From a checkpoint of a small mixture-of-experts model trained on Wikipedia.
Size: vocabulary 1779, 4.29M parameters.
Experts: 12 experts in each of 8 layers, 128 SwiGLU neurons an expert, 1 pick a token, a softmax router.
Training: a variant of SOAP for the experts, 339M tokens, 5435 steps.
Below are experts of layer 3 (counted from 0) of a mixture-of-experts language model. Rows are named router (the router's row for the expert), gate (a neuron's input weights, with its number), up (a neuron's input weights, with its number) and show model dimensions 0-95. Each number is 500 + 50 x the weight over its row's rms, rounded and kept within 0 to 999. Numbers have three digits each.
After each expert's rows: a language model's description of what the expert responds to; "gets" lists some tokens that make up at least twice as much of what it gets as of all text. This comes from a sample of Wikipedia text that the model never trained on. Tokens count by the router's weight.

# expert 7
router:539477502482488563409382376477502512446522554461545504518508502438593556411549469519514474465486501544451480516545523440554561563503498489524535545324510533468472395515476526425452537558517597542605503490537435554510458518441474460502493604565484525504516487542563511504432474493538491451
gate4:520549562428523558450468481529492566575494500457497491417462540606432522505452565462444500587500590492563381513496451530610417504503454457505540503541564484515574522468444525554542453553439495563515469491543545378404519516556513501421534563597417485445498479500510452475559496516468474473
up4:440492571492541517536524538476511507498421535480439452579425375489541520548432548423408408498552534520618487443529600544506534498586413466522521499566547505594483530574496446465469560508415522530547436504491465533477544531443563550504438536537499512449503579548517454590484556528545472509
gate5:554339515402521528382509363489535511549530475446532511465587468552574570470518581580447439478493548465470602570534432378543443550425458488570447554476433545502574459504483500535508484479436521521504450470444540490450487515483517531482469501516504506461433543482526497494500532516517534519
up5:477539590543500612456416495518512542544601450456515481587486511525450520490493412540627565541457504510465517469478453548599505579501484501510484483387518448519427444521513521456596481434532489523449403491550529471454528475484481557447549535575509495496526498598444503576565516544411500576
gate6:562525554540505558531481519472367477473550491394495470533569453535457428525504508507506558448564497627558495492434561443531555485455519491523563476442538508569574500501428598523453528460455439495509598483473461531458516480580460563515452556488458499507524482593482524460499541433452477343
up6:480541520533471626509456428451509499489534448575535389516469412378498608458473532530476536534552488485532523497515494453577513517482465515486483502563489505524542499582492480432549514504488570497438567494409556518466476568516591450446523592540434578510395553557500496512557607468550520430
gate7:526501502431501472448530470421584591495512584501510420526499544530509513525491562435453602467547544466576520559523412554524548525464489601458550396501519484492489434460494527516358496424467537486543534487435535442516526401505511531490474509503602497520617456434570565455567487500506446478
up7:582506536557514514551454523544471463534414415493494443498585496554538557468526464514538393464481423529423511412425540452447467554539500468518465571560522560498433540578508432427479527565522459530505481577572418446503458575473403440529551530410431532454515484471422474530427557508457523494
gate8:388511460500405589483521447536493569498429503512500413421535463579468543505527570507433557597515553498516495418507488501417444533483541486565501536451552423478522469491484442423449586499433460504521473579460401512370552433503482454444450523521427554497512526482510483456443556519550434486
up8:528434522596498501550404467521529498452554560514631486528468527481519509485568468571437501525608460486493460550535453507656459546501547523536514532552496462545441494608503581559611530552529546498425454514540448530510534490491550565576511437491473446531503545418425460545525541457464531461
gate9:637509515579529561521478475514449603521480460563560493459508487469638536478464392537465448541484514551528508545585552512559537473572506485582529414477540571562630498470497518418556498529520514499514585501422492477494483501480484505452479517570559559551479507571587560499535524496497474417
up9:525478526528535620489440516522489680525444438508556510424538536476539459459527442564443462550460527603511527456605501527466490462443501603513488453437406544590566562501471557487552481573568459509516514520400569429495488470491467487497492492484496498502479503552521628498515469502496488555
gate10:605489577516525536560543456489504544488472602444514535364491507549493522523395451574488452561446478589461423453548559554533519486458524516538493571524552493386512462582479457477575521542468447539503507477486441406536516543468502537456498516442514514503588522475580534542425583523434483578
up10:410493446509504486439513495533571561488511385495473535550512430572499355518507598504492513466545523509598578463388481492525430507443445496548531508485420510636487528468556486522484501500479539456504464474516499594459544498485527508559487438598513491499442379480423569430531469517504499459
Single-letter word starts m, f, v, k, h, M, H, K, often after a parenthesis or hyphen, as in various, kW, vocational.
gets: " M", "m", "v", " m", "k", "f"

# expert 2
router:511464462473525518534459497505516452453563538469393489479579519475518546419504484669516570386459388540525523534473547562517533541541537460502554477578448540478464440581574519543482433540506547559538451559516467439496470530486559467476572378525449568527468461517502524460470548462550446571
gate4:545489414446488481562492466439452517469453531475491484516542594490428570427588414447473525431470509433591476518552438503470460479446520449391442588474503523513430475458516522473490459470489519546581585541489613508471493450485467382526500433504572570507527442486488428432563472552472421523
up4:516501518590511647466580497490519481513475506503494451501436464523496563540465507541603492488449442547438551507409569483540479475565453502555542342471574461559492568505482584519544495496476480478445457528504480380582400532485524527508524588501523481473523547422480496431439507570439460523
gate5:569462537451438595463596523470438494499555460572534511455472558522449527485413546501386511493531491433467494511577522471589494434472538476477461507521555558412520549499478529493506434534458534561447501493472521430527610581509484442484581482512566471540441482472452464368479606476479408544
up5:488505592480452516497644487468586447493439477476512481555454511376565527501551492500527541574455413563511543470535579454398505594460540479500459543567516405638504497459531557514465556520513530485538548547438429491491438497512489599486475511472454536484489509413489508416539473506556465459
gate6:540503544492503469530603451504542546465481440521551528543584524553539546496479539454440428554534516515457566514550506592508569453594491459464603410475546571493550484442543506464427499561535528552441628504530461437508522506566529536458432449389485513488522553490556620451457497490514412523
up6:498554530439475450482496566429473467522530525522535559468465453457501468437587524546521459574507601478562420490551478391514419462478459467474496560495477436377484512510502526461526508495502554471583478555562572574540372587566442444506521461553471557617487563481434487505503516469469508587
gate7:514568456470589555490616493479446483535510523554536491553548504545607513477499499514412500443433502469411428425439364514517454546522431474500426567510523562466421503584547455428465502466476517516515429635545474491486552448499460522496437495527451499484397413478494466531499553485520553512
up7:489548476489474600447495516511447351525527530561514555471478505598499494593478490484560538532508455606431528404450458606504468565521499467559526529551454516502593464561538492516538498578493484510550464414471558544522530445534523429594484496419478484500514424489486385478513483537434458579
gate8:459411409466574486574495538522527464461492545425418533590506513554545478543476582511481547511421509438581420456479523582513549417530529437479375445497563494413524393499463476482496482543509563518537520485483519488504500498523442501608459548502503459459482429508481520603503534636538510503
up8:459445496556541565477590427493492566555560514594501572497517474580464459517459423498459526524564501499558496490521502386504515627526524511456549471598495502525488523551491596515537554621449473445458533463456454438463521538584509526510576522576503609509479530441538465468596518514537553564
gate9:384528486494560406473465548406550495395469507588570509535531581516572482504511531529501486470543518452471515595436548501427463522513496439484468409480549506518530469584443520506484504550540464502416510547485406455527465550583445524513588531546472510529611450480484446410456602498518498573
up9:470475483484462505547500524465556537561392583520473525386488553483444511531393583445436510532518491500577564611542495504425500430534517525560578436551515495558539558520522436501510593414545477526535542433397435555515554577501481452523468435579548511549457486443508547489497493436522557470
gate10:482529476506481489547390525496554532492518461522444553498518464552584548484536578415542464442501481459551622499555560562569513589513569515537478497467485581585536387446497443416445491494616465535557624537528419441496589502431484459560493487500452488487478502490514493458461533498441446526
up10:484487442513514568450547551445523463489534615533538532479491522427533509533460488455428567604557482564436593540515533531479413559590453502437432601464490558616494588463483546513516499472533549507444444474531481488489460458502513540435482419496374476428483471383479480447522537474493535499
Digits and pipes inside vote-count and percentage tables, plus name starts like Geor, Mich, Lond and endings like Prim-ary.
gets: " |", "s", " the", "5", "2", "1"

# expert 3
router:544452492498499536551481482523506478465544525456373473495597497469527522401502468634519578393454407527549545553496548525527511553516537459532567466586449538473482469578562544540472416520528542528530434559515465428515459540471578466465569418533455597513452468540492545491457549456537426553
gate4:424437491525416504531510446525526510559447530551484584491451477553534462472494501481516485539559410468532508504442586612432570538484464468522513469504499544592532449499573508517429460464421425501420373511565421538569353505517574512499510536536470530534510474460440502408519502522443511427
up4:462485483498400560513540546494454517377538522587455462562496535482513597525536498530533555500519485415446521519442430533527559521501399581616496502560445496568532467445524510492459421422503440541474583515506448455542536482496466560477423513579491517571625548436555549429528536546480511512
gate5:553551475512511520449495581466431384426525513487525414632527456511579420417465518455465531469558511564514496588506518559487495485504459514529542488484432568469547461458516478609550526478584583532481538559449543557508554488443501537531448469471407494479379435500463504517508553471433589489
up5:481532513542525501535554398562605571546499447511475446444448484530541367528490541442573493461568492464456447519455382519579563551480461551463568417563504445451483471497509532469478474512392639538501478431496569510518591449450489443480508489554529459484496512476485532532483552539576464456
gate6:491454602476463543514522524482495604462512455525479490552522511496532479514566589537549491559425487537571449645488549386505458488459508492516548460547529495614574462526514493484544495428422475490533454497393440482458581457476460458540528590503520574508469397505503500484570446596574471486
up6:488466510491436488540531482492478507508487535473470553495582605443476417513544355419514471495478491546439452538507424484551521540477465522451505606473595553467552569531475536540523534424619575506541530480490541482415490476462495468586483445542473548564508474496552409443516644505474562475
gate7:643537523533479563546504432581497437485471450414516503518520538527500504505557572538438524501459480457458371592485509530399565474470490508560507511479493551486486446486462554555481527509530462595494594595567570588465459582589490505448448531488453453487552550452509517472441565508526585490
up7:436518505381557556561490520460509566510498508457573555493439557540486534530509548553534525447535584395483356578434530389510558502440627542473522496475535555439535430461501556452504430500541554436446505482447514508449533495579535561481462514497482528568412542555469483496522473461468487539
gate8:514530359427546493501467536447574536464495566409512592476406518433487540378531524448544512470451492508489560538471563475504396506516498492460519490473436520540522540474604495525555550443453495519460477488483505499459512557447543429427512523478522419600558562590430462433437493470504587472
up8:477489422498555520461568507459535477517468571525386552482493457443469506477499423429474523464459543448492571565466561434483474535448581589466517480483561578521535500508620473544572559465442460548534498543440531427487611482482533541462491403494554435449486480569424610563505523463451552539
gate9:466544488591444428530524455601526542477469517493453555589507546477471422467465591482471554530485539455535442522493481541493477476574418531522427481603451519417484527484560521469466467510481433595509476473523563473438491426478467534493553433545484486520514330525427425441456455396507499458
up9:505562606471517483541565403566419519531453504449491500521529560443457490644507500514484460496534505497617493434355470499545543492575553532500483495518470523507466502475484402589514440547500470480583550483554594498498520493436528406532554485519473489599556474492506477574415557491548477475
gate10:559484533400517510394517463558496461452528474453497488471548565473467510477537532479449527572538569452453416437561412517407495409495510480576486514594532542545516508559559517564556477513456440549392478504475516436530493532513379430514511522504459455484440435400493525519590414509580470490
up10:563571486446428528432608435508492459477508522600551572524513506529511514605438524442405565466494545363522546491453523498477535518586492446501488581520469519442507460522468477491513497534455481487491403506574468473594544377471483540400567500471510521493534509452456521510402469497587544480
Pieces starting with S, R, p, s and endings like -ton in place names (Bolton), plus University, York, State.
gets: " S", " R", " p", "S", "or", "os"

# expert 4
router:560452441486505553536482491498530463464566525469424480475558497501540522431501449668494577369465397519530568557479534539511534540538555474544537472559453539490467459576550512553466423513525550524555441548528472421505457560426540483486563416549466591529447450514483525459465542463540417556
gate4:457406492494462395520520579500502524514503546482498507417610598501481501501575461512582473581495410484468542476441521492520543471498527445405605551397505506501489505386459464496417449546500510456537538473559464503557411534549480490525426550512469576482425456470562477383540465535491480490
up4:490430394456478424482493555535493523433469528503462489432538502537363386500566500456532461595545458523471542461492525547436511494587471446373585529470568516501545580468511470524415469546552556434532584471489561511549510515492435434524381471489501551495462480483530470484505460475552444545
gate5:484454459496474423530404509448509391465506484498446533552503495571477486443503569522457520477417513395480445396512459461496449469359512551619467458465445489420474491486473551441549513552478504570480521472443445533442442540516540491470535537558555466536543434500505503539511554404568612458
up5:467459546532446538492562522377441496539483518514479448593483449636521502566496485582485509504529471541481500536539470377538453554464536543608521486447504498428399588520494410548577521545440493488479611455515485550391486490461578573482473460497513543429515469505542522529504539535549460522
gate6:476535517500470476556503538531563527467431634539474572399490478547483478638528474479492463553511488474507377535428401473460551527607518482507491524564515386466540514532465522463497483452421497547529428498513529587535476426504532543507530555568510499444512412477467563436560549468439431476
up6:457555548523512452501539446533485471435422521392485485475537463486393553571516445518474467594536512388493420597462473539502508496561453473522547523500431477464479458495582517460557526416531459476534589555464421464383497480434494449465420468490566437457521489427517540529574553584502508552
gate7:480560538472519555415603503415479433544443504488470483544518453419569564529442489503502503427555412487496523657429598503536511519510544428483545487393528516466505527588485564536577534466489455487573529465526513469505521509488484574416481434533493495597473543567487530566455462458430462540
up7:483495525510530517541361533519433492511474488455598467563488591466470417519475459528542485449481507416459488524551527586485435469514466590530578491611428550454458485475549374546606469484487539503448528521495448498475461478546497422445443596423520575439445528480530523544542503428541524518
gate8:464522561552481522590465455486489527455463417356501507453469473536535483497496587546550507466552518582502523607537474470528526573467472445550525462499550560498472490513461571517559439515469606474447453546458541431540610487400549519447495455599468500588559583456501449512501506548448514421
up8:479466540576494509568589526529497453514455502485561482511443530508541530556507469515444475551530521424459571559612515513520524426515416565461488458403527451434538544543435482571547435562395572491458571479522552462478564575484584441485527434535483539527474584508598479479436499472526523380
gate9:450470481446514508544431500471504526531487448467379592498562442532523502477516450464488420491490599467477498603538552442491512544489563514491475441501569526400560468462462544403436491539440478439521504499482412441502497581449541593418466526541564659497505592499469521473509552474496469451
up9:605482482468524559570485464435381494449476409490424546468519500549531502498563391526513426498547562532485467429393529538467468555544542450497526502510485481529486580469437486510573457531512464504488459515489582439469611562511419425487621489483607450513477546472543430522461564513531467516
gate10:533560461346486551531573443450424527493469499498520450469466556447579528525510466622540559445465612491530436588519500494601535559490546538478415565531524552453443533582515493507487512481521515512490535573527447581466407440494445538523425503441515465467505573494484465477476503526467410561
up10:492505485459441546452525444553475447507566529542460485459538341457486562603556551523532475579462433535497530522443380568482499514443413557439524519443393423474497505589411581529418479410506542506517554514499557492536502508532441473503453563543523505493527510516553471522534577485442549503
Capital-letter word starts like O, D, T, L, pronouns him, her, He, and middle digits of numbers in vote tables.
gets: " D", "8", "7", " O", "9", " T"

# expert 10
router:519456463474507542541441506528504468464573558472380486519563500511518530466492486613495603378472415533544534531490566552541529567543577480537566459579452521483463457593549531545453434538484568543520445572508457449489486545463591465448556431551460584535458479525490546478433549458549433548
gate4:521560528495515576587622565520494463436496506499417441483484507604544495596439519525549516594456442471553469462556494444531460500504481467498501532529529446509534493505388406556455496513520483413431448604480595507493562467446529473418597449497421488569543487511451493518494571519561499454
up4:552430531509407373529566525496579419468487488529483565444530378508487526515458509442445443490403484460589494504561586522519579455479579536464448533603433491460517393582456458526547548542509481511635519503560501535458509493535521460464490471441590524483501458481488508498463511508502475557
gate5:426502471484496486507484514545512515498556449489446486341388472469547516467469410539448544485528509501589414445422507496530517479502518580527408542502576510510484499411535394551391500564526528476554483530481454412601467521531518522506508528498436464425475495450439418552528560471534457583
up5:565385497505543519509454512524533470618467436527523489479498523473552460448556416473378422389468556469429505580519544483412502426483498536467479532463550577495556512436477398485511487486539525549524511476453505461413439479574458525378526517550502525516458517540555534453466394485565480535
gate6:472436405436485533438475448435469483478524461566565429532432513473536477415450554518441494514532432580508559474559507473528581553544528514547459479502454480439639604472518526542531530560602524506495494441477454543502574570457563460467504485488423617542487538508558437527497487505417439559
up6:426462577490424533413473519511512429473501426501486433611555461495553506508469538506389482570505493485517572421454497448494416482477506440542424538557500547495579474554471460548409458567453521474667401578545514473529490477469518577452557513510437531490501539467554514557548532525465495502
gate7:438467480429521543467631453541523503575523515501587415457539455481440466495541480488468518484544427442476454502508451527576473483525498632478499559410499552505487472509501531508448410550569555444458505450464521557459559611460468471559481472551452533452380534573554453407507485468471422531
up7:493432595577489512486524543516486438559503455554480614487497523477496506479500499588495510558566504480383490431522602581522506554458514540495526471467375540412464594552475489505538484491545518502562490481532491527441498550517487391552517481586494504366413491429526618503492555492498531530
gate8:430595532529522518479462620538530482410482574554553509509490529387401429505488492559505433498443517389442542520514411564522482465598480475595559408537427504478511520591452438480510542530486460470445485487501529573420513529476439494481481577461490507490489496505559453519425421445475469515
up8:549483597441467542490443523552517469409493438524572433509523524476492491506579487535606477493588568504537471543567495498513540417466477455533540608496483557518453422508455520542438538518534547453424480492486509536465588540570520483439408444510547499431423528463601340525517457489508466480
gate9:513409539558534477451456493524546526462588449440465548473460531473501366455537407407551564577449484536468469509483492405454429473440568462495578530438559518585567517525522503526448470449512498480509596431446544468497469593535448534442477493443539477523486476485549582438569543435497479570
up9:496514551517535469535586520556543506526578547488527491513503423512474521559527455548447470523532554496383545586546570494540470482449558463478516455404512547555452408404543496523513520546532519511486478448463520455534529544553532433432540584348449563462449497500454483510507434646515474419
gate10:535547562408438509503491441422453495541584538523475504430407369537516558497528427569575494513432558459514477519428583391532499503545525519534513544500466483453533494489400544477500490480479563465568540488514428605614543482491517555553483538481490624531529491542525577468508530446490546508
up10:433514487493448479539560506489545523494505462514493369508492480500472556484429445623539493559512468558519460482478516385549441553532582425441460607442500499560553514480480405475533502479485520445624528523517490538549620481507450431545523457532507536633457451552510432463478465548534469478
Endings like -age, -ade, -ation, -ment, -ion, -ive in words and names, plus raw byte pieces in Cyrillic or Thai text.
gets: "a", " G", "ion", "ia", "th", "ess"

# expert 5
router:573455470477501558541469491546501463469564536472385494486557515479529544399489459667506599376453430556554543540500562559551518527532553491525557470550461533464482445568527541548484452511510528551524460550522479442517491557497588464462557411520464609530457481487499549468463526456555439548
gate4:487537567552558505637522447523493521555490597542471555490564434455467465579549406551523467465484428504558513561484443484499503586452544499475487553522463547542464476570449454469523400490543510506469449567498537518535542561452502520589541508551540570525449520425488354385564502505529511539
up4:419458542491432522437374494441549551464473486515496473653499457489501418543451459431463531485520575511505485438487542422503507454591496469606550460440522426416495481492493457481509425581485454525538522463483653518546403528468426450518463477451530463464470468449473507553498510500500496444
gate5:432461491484528418560429492458480524472521542538527493529494573412513576455484504552513482463543562477378538534561549517497577520388472527388515474421528510461374483515608602422435520517539541469405501447525532493437463413491477440524533507416433478507493525549503454498555520505543512463
up5:567409500432512490571506437483542489539538533614500455540598497526471571463503444477508539519595548491541545469442622573603546536421492483456538597507453506586601476515491460544549564523521532481519581474491444497399520431542458533543468494445452525490494519568538530581472481454553495533
gate6:562540566452551553600442442530447474427445492501474460556483469494488538414545538564541603612589507465591498426543466455438473490485483399451429532446482424569507523506485525538434456515483547445495403549482485481506489476462509526447487465457415497527468535466541499603550472534574413459
up6:436416473497526363526391535505390463439590533423496488496458485508551496511480480549577532443506485471436516466554534535477419467444442508421436430488524531468469439445518610569552470538484487446430498536513514503423540528430587426524521507498414542536487568542482505495537466508396523538
gate7:491475488526535452462446514562606452467497547472466481540581499479547521491477476509487453508573482496422607482536492571570536527398549387562483556573567480542498501519534422488551537480591540435534497491510475461588490595428522556476462429449538563468457508453379458479550445502610478512
up7:458523463477473547483464551412449592445508573619574488478470496622419497590529496524615465535488445527455532413493521535462547457554534504487534399462551466519415566504621469489458449513468473553420526489494455524479572436487466511581505473547525518484489495532584436515498504512537508406
gate8:472446506422531510527522504601430529526500580544531433499446518428483455489422603425459481457481529437503456447424442566588521515535530484447532495464422506527468509460450497447517464435553542560469475464598506525538542473414554594447542518562363515557508477560441477520522478579558443552
up8:477456527513523486473455521543482522506492401479502468602490446433483411515561615540532518464508478545496563531520526629569545518411463522481462448583424427543444430511488604456401443492488567556471450535562597488446518462476542568454467488511429513499549506557494482565508574582509502458
gate9:512434413451530457563462461515512463475510518498491515516541438407532546505498497433472474451516484442574551562553530366451452576481451527413431427494578489479577512528426497564537487504526548475578363523450460499585479485586541535530538445520442523575489473409526503502483378536501505481
up9:517464555432504429513578469506528509560494572425574580551519488522468581587462493555526479493441545549447540456458481467427480433523466451483566628569535543485467507528590515514525527467451466506590435494400445493631420445493479482506477538472617517494524488458541522441532549448448450520
gate10:572491487459461559533480582516555431466530512480503470489516419515578562456459416610457485449523546393506490403413521499475570524453498515426511496558453607502524465493486623492532492400560474504570470475450494461471490540509488538511510497436532578516462539460590441519596485494619463509
up10:438553520503497483533445537469434499534472482513420509635535523452456461596474452483492466534488558619474406529586478439484470446534527513470416518474547587574441580453461521453500445481487487508491496484563483502560435419524421532430498564571535483569469456485514421570492460417591484439
The preposition of and for, past-tense -ed endings, and inner word pieces like -us- in Tuscany, -ough, -od- in Dodge.
gets: " of", "ed", "us", "le", "ur", " for"

# expert 11
router:532448476485533543546473473524497461478576518455351480478571495497526508433495450641500587392476420528532538553497537522547538543527572449530562467579474523454461482566529528539474452529566546546550443551541497454527460563467563465469585393529484571543461440531477550458441535461543450559
gate4:569451570481542549505478465524532554513512440471466536452475451520478591595532537550480544599417542467421527501409484472486422500570549453491516550512456386408441451546403469496579451531503545507514456383548500485459493474568509538459494592465530529550402484509470548482555569502578501540
up4:509436492485501349487423562458555407465549546467493525598482465466454489429530474463524489444492424518568561520510539481443590504531374474496440475460556521506477470486594453477457498440558374554540423520484437479498510462453514503451513470428497439511506562507522459615482398507488492491
gate5:372475500486554451502496473498401470490461469566528449426477485550541505529585476476527512526527373512465504547572522502491490452490415641569579486537389545464471503474588523451577531592444452532515501600510473477484527493466548583455504490516492492462531474371524513485528570532542499542
up5:551583578555560455573503569529459568469503509512538540491427635492543523481501532423533460448468508455492629533524486431443504500486494477601560506560529471517559453487454592510566459484553431483472503493572457523488506533398464504425558455487584485506501442477609443449456443434499501439
gate6:547528474492448489429568530527469428427508606451521528464427538525484496392472535497481666513516509487557493394459483459537474497588485539498441537508567524469447406495462386437463481529589507555478500490547551504444441442567433472393514413505462526502548558491500488493507476479529462566
up6:498537476506435487463548484470539470494522490526560548481535526504504505520522574494465517546461468570560517472493543491398530518628526490563632545529477479527533548466470411511427474565420473435451549431374500526380546420589501537445582505607472531469515546526454441582493480512494441541
gate7:528416556535503598445449452466519465414499467447499473415487563547544525409490466522539538421559510558491468557466504499495522469441528548358490535485570496406561421526480532534462534502455437502443513472552541595562490551500482469413526519459573617521562438502510480522485421458426567480
up7:482540404527527409479454455481527494499528485516493542585482473512448502603568539543564525491506495533476518524524404545558454498514536598579506396533522410489450524527538495428416382546479470399508526469478544475514620439472459508506582523584426449492507549476474478475489588553513503597
gate8:485497550423481512444517421404526569536445441480505441507497476474551505387515439397420543511464517511532574492524357526531449534502482514488434454558505499500501528511550528490474457586519490550531390473494440454559576510525510524503574525458523609490469513477384415435415466573519460485
up8:499476566444541595476503506429436478506474454545464506491450521395476503515533372473445526527516524503448477461381465446474503508560526446444533485564598547553468450473447439475544534577522472590441513532465525542535456529550564541411493456384447460549417524479552502566476549521607483539
gate9:544500507519537398533472474475491480449424526444550515497520525481559406416421494479491562581552487489462447428541616530547478530562489443393502363544511518398431528531464495381490494451410563505487450539532522561434484469516511426510494558499457463506517534507463565419430540524491455501
up9:504479517501572507514415561506453446479514455444504472427496491525539584453476549496469416484524504496540451447409467621459491491481429505569452557443442521465460415385504439548556495506523477489454460504554500372413512556579486597574454577467531550466431497534508469511509449399457484455
gate10:522606434554497496580445542588494522467505554544519504499517489461451549515508515458544497442470564446510526490524517462463485506436510405464466571498532548419496563501528469564420463448408457567452344542515529481599499515478419494558531474542622458543518380473460514401530534483476510518
up10:493580485439499433450509548538549621496463474459504457533659459480531456423492567431544467514496523503524487458477530531485490586525524441505493472471473513566413498529465640478504541522509495514409549438507547523579583470551490500527427455527422473472499528589557481382441531504542482578
Word-initial pieces le, te, tr, bl, no, any, the, a, In, plus -ate name endings like Southgate, and table separators.
gets: " ", "y", " B", " A", " the", "'s"

# expert 6
router:435420488500517488537459429529424451422427550507539494458473559516519522550528503461381513516435515508491475545668508507482524483545406409559501492450510451454463519491548542623458550516503480513546502595502327527488538507480466489455483588509480464513430427552465512468472468459516487482
gate4:563479480541487480480526509447457531563358571447512457488508502481524521513512450543439491521407511501536410516549569387534382494428530543547497530479538460416477528423478489577515523507473541408482442586556526450621410502479556522494544506574558617494514437509485452477527457494471529466
up4:436539485495494574480415432530516485551589460502495517551505484557507471407487457567571488450525485513433560470452425634546576491492426438424465487514481514541503428541493467404496488496451454550557509450501507546336549497482423554496459538506551406463486459509516542449453464585461507563
gate5:389475488507507496465479624491600478501534514484473545378517489585399519528428450523488540559481531560452535440491486529450552501504522505492455563450467509436465532520475552491477451532537453411554520548573371483487537507555465379463426513480428500533598556567523480422435506541515517509
up5:505584518525608430573440492569513530536514546439495515492490546640502547509400534515511542501502509570445490447486474533506567432570469494453480521410550575460566580489483443522559524461488479535489452553604487515507518540469530447485532520423456503542549566579545460402453461624486555533
gate6:484522457529483463469442555466537546597496513579619558503484557558609467506531418510500575501448432627602424474473458447553462425513528507508484530451522445531493436512494496479559449468461454558496581583428478472433535540530487380555496464552478577471475463486461456539431549506479487473
up6:505411545506505531444577500541552449416524410562513525409529535504450574547410545398499483497411511493451523574593488443447494401516490498522466506434520507565581472525575445485469513459418450580457511554421508424519426536556484444421473446470461473513436411444480466495504492512522470455
gate7:534515483450442540517513439462528577500526434429500535458449478615559468544471503613448427539542539525517518547513500454421519457507564511583484475501502522494510472497385483529524493516552464510436547548604483576503397593401458583400408545424454475551471463457441506528492467442462510484
up7:455521572471458505536422576446560552541546503466489527510487520596546487559459540572545390517514536519492576500514553531448522481555521454558523450487562584497450487509512563491583483478566454482372537513493499514519487648514542540470445579479512421555467439449398526443490468404431533462
gate8:471490606469497418481400570506459481548467636440478457470518532596532465554369507417603549524419498517506491497518491440454545454574459500437511474561562544589462476491482552542434576514451498483540466484521455565552474502592493451499499543520457445495475502452531498546489465524501513378
up8:433570504519514491530499416500530479351531532490484583605510499489492476412438492495450502480473598507493457494481446522591572514550528620571526515474425465496512463497561472445551560440572483533492556530490390475423458515532493554493493587456398501513570603447515446523483465467453497527
gate9:474455489596532469437611579536406472474480559569544487460430481504535477583461462486494468401483591548471523535445512606548495481431529400529502555451527519480464555599424464540505556420589441450492466519552539549552462567536486475478546539565504435533556556521509517482471554447568494481
up9:511497463551479507470583488423513485411535527497531437641496481500495415568427618481551573468538454512576466517438441564545476470506462503508539491506519508439538391500514573448455532466507511545493451430520501528441552530442489520459494525438502514507523483528568503411442543551341468398
gate10:415496546562567485569530495546506458460504446492460498432545508443494548524437442375530450548395529528472421536488516534492510562476401520443482421423582535482595514512487460536452573508489465504578504522522495490353415512574400445481514515544416473511506488483461536486559556526478458444
up10:516495481482508462466479528444483471524542472443531490551457577507437420462589580547416459432451531435542546575484469488490486478530566397501532486574443497602536516401548566528491437516488545524476483474489570510582552546387466560550557489436568509534481423505633561529537495487555572480
Word pieces containing c, such as c, ic, ac, oc, ec, Ch, mostly inside words like reached, discography, location.
gets: "c", " c", "ic", "ac", " C", "p"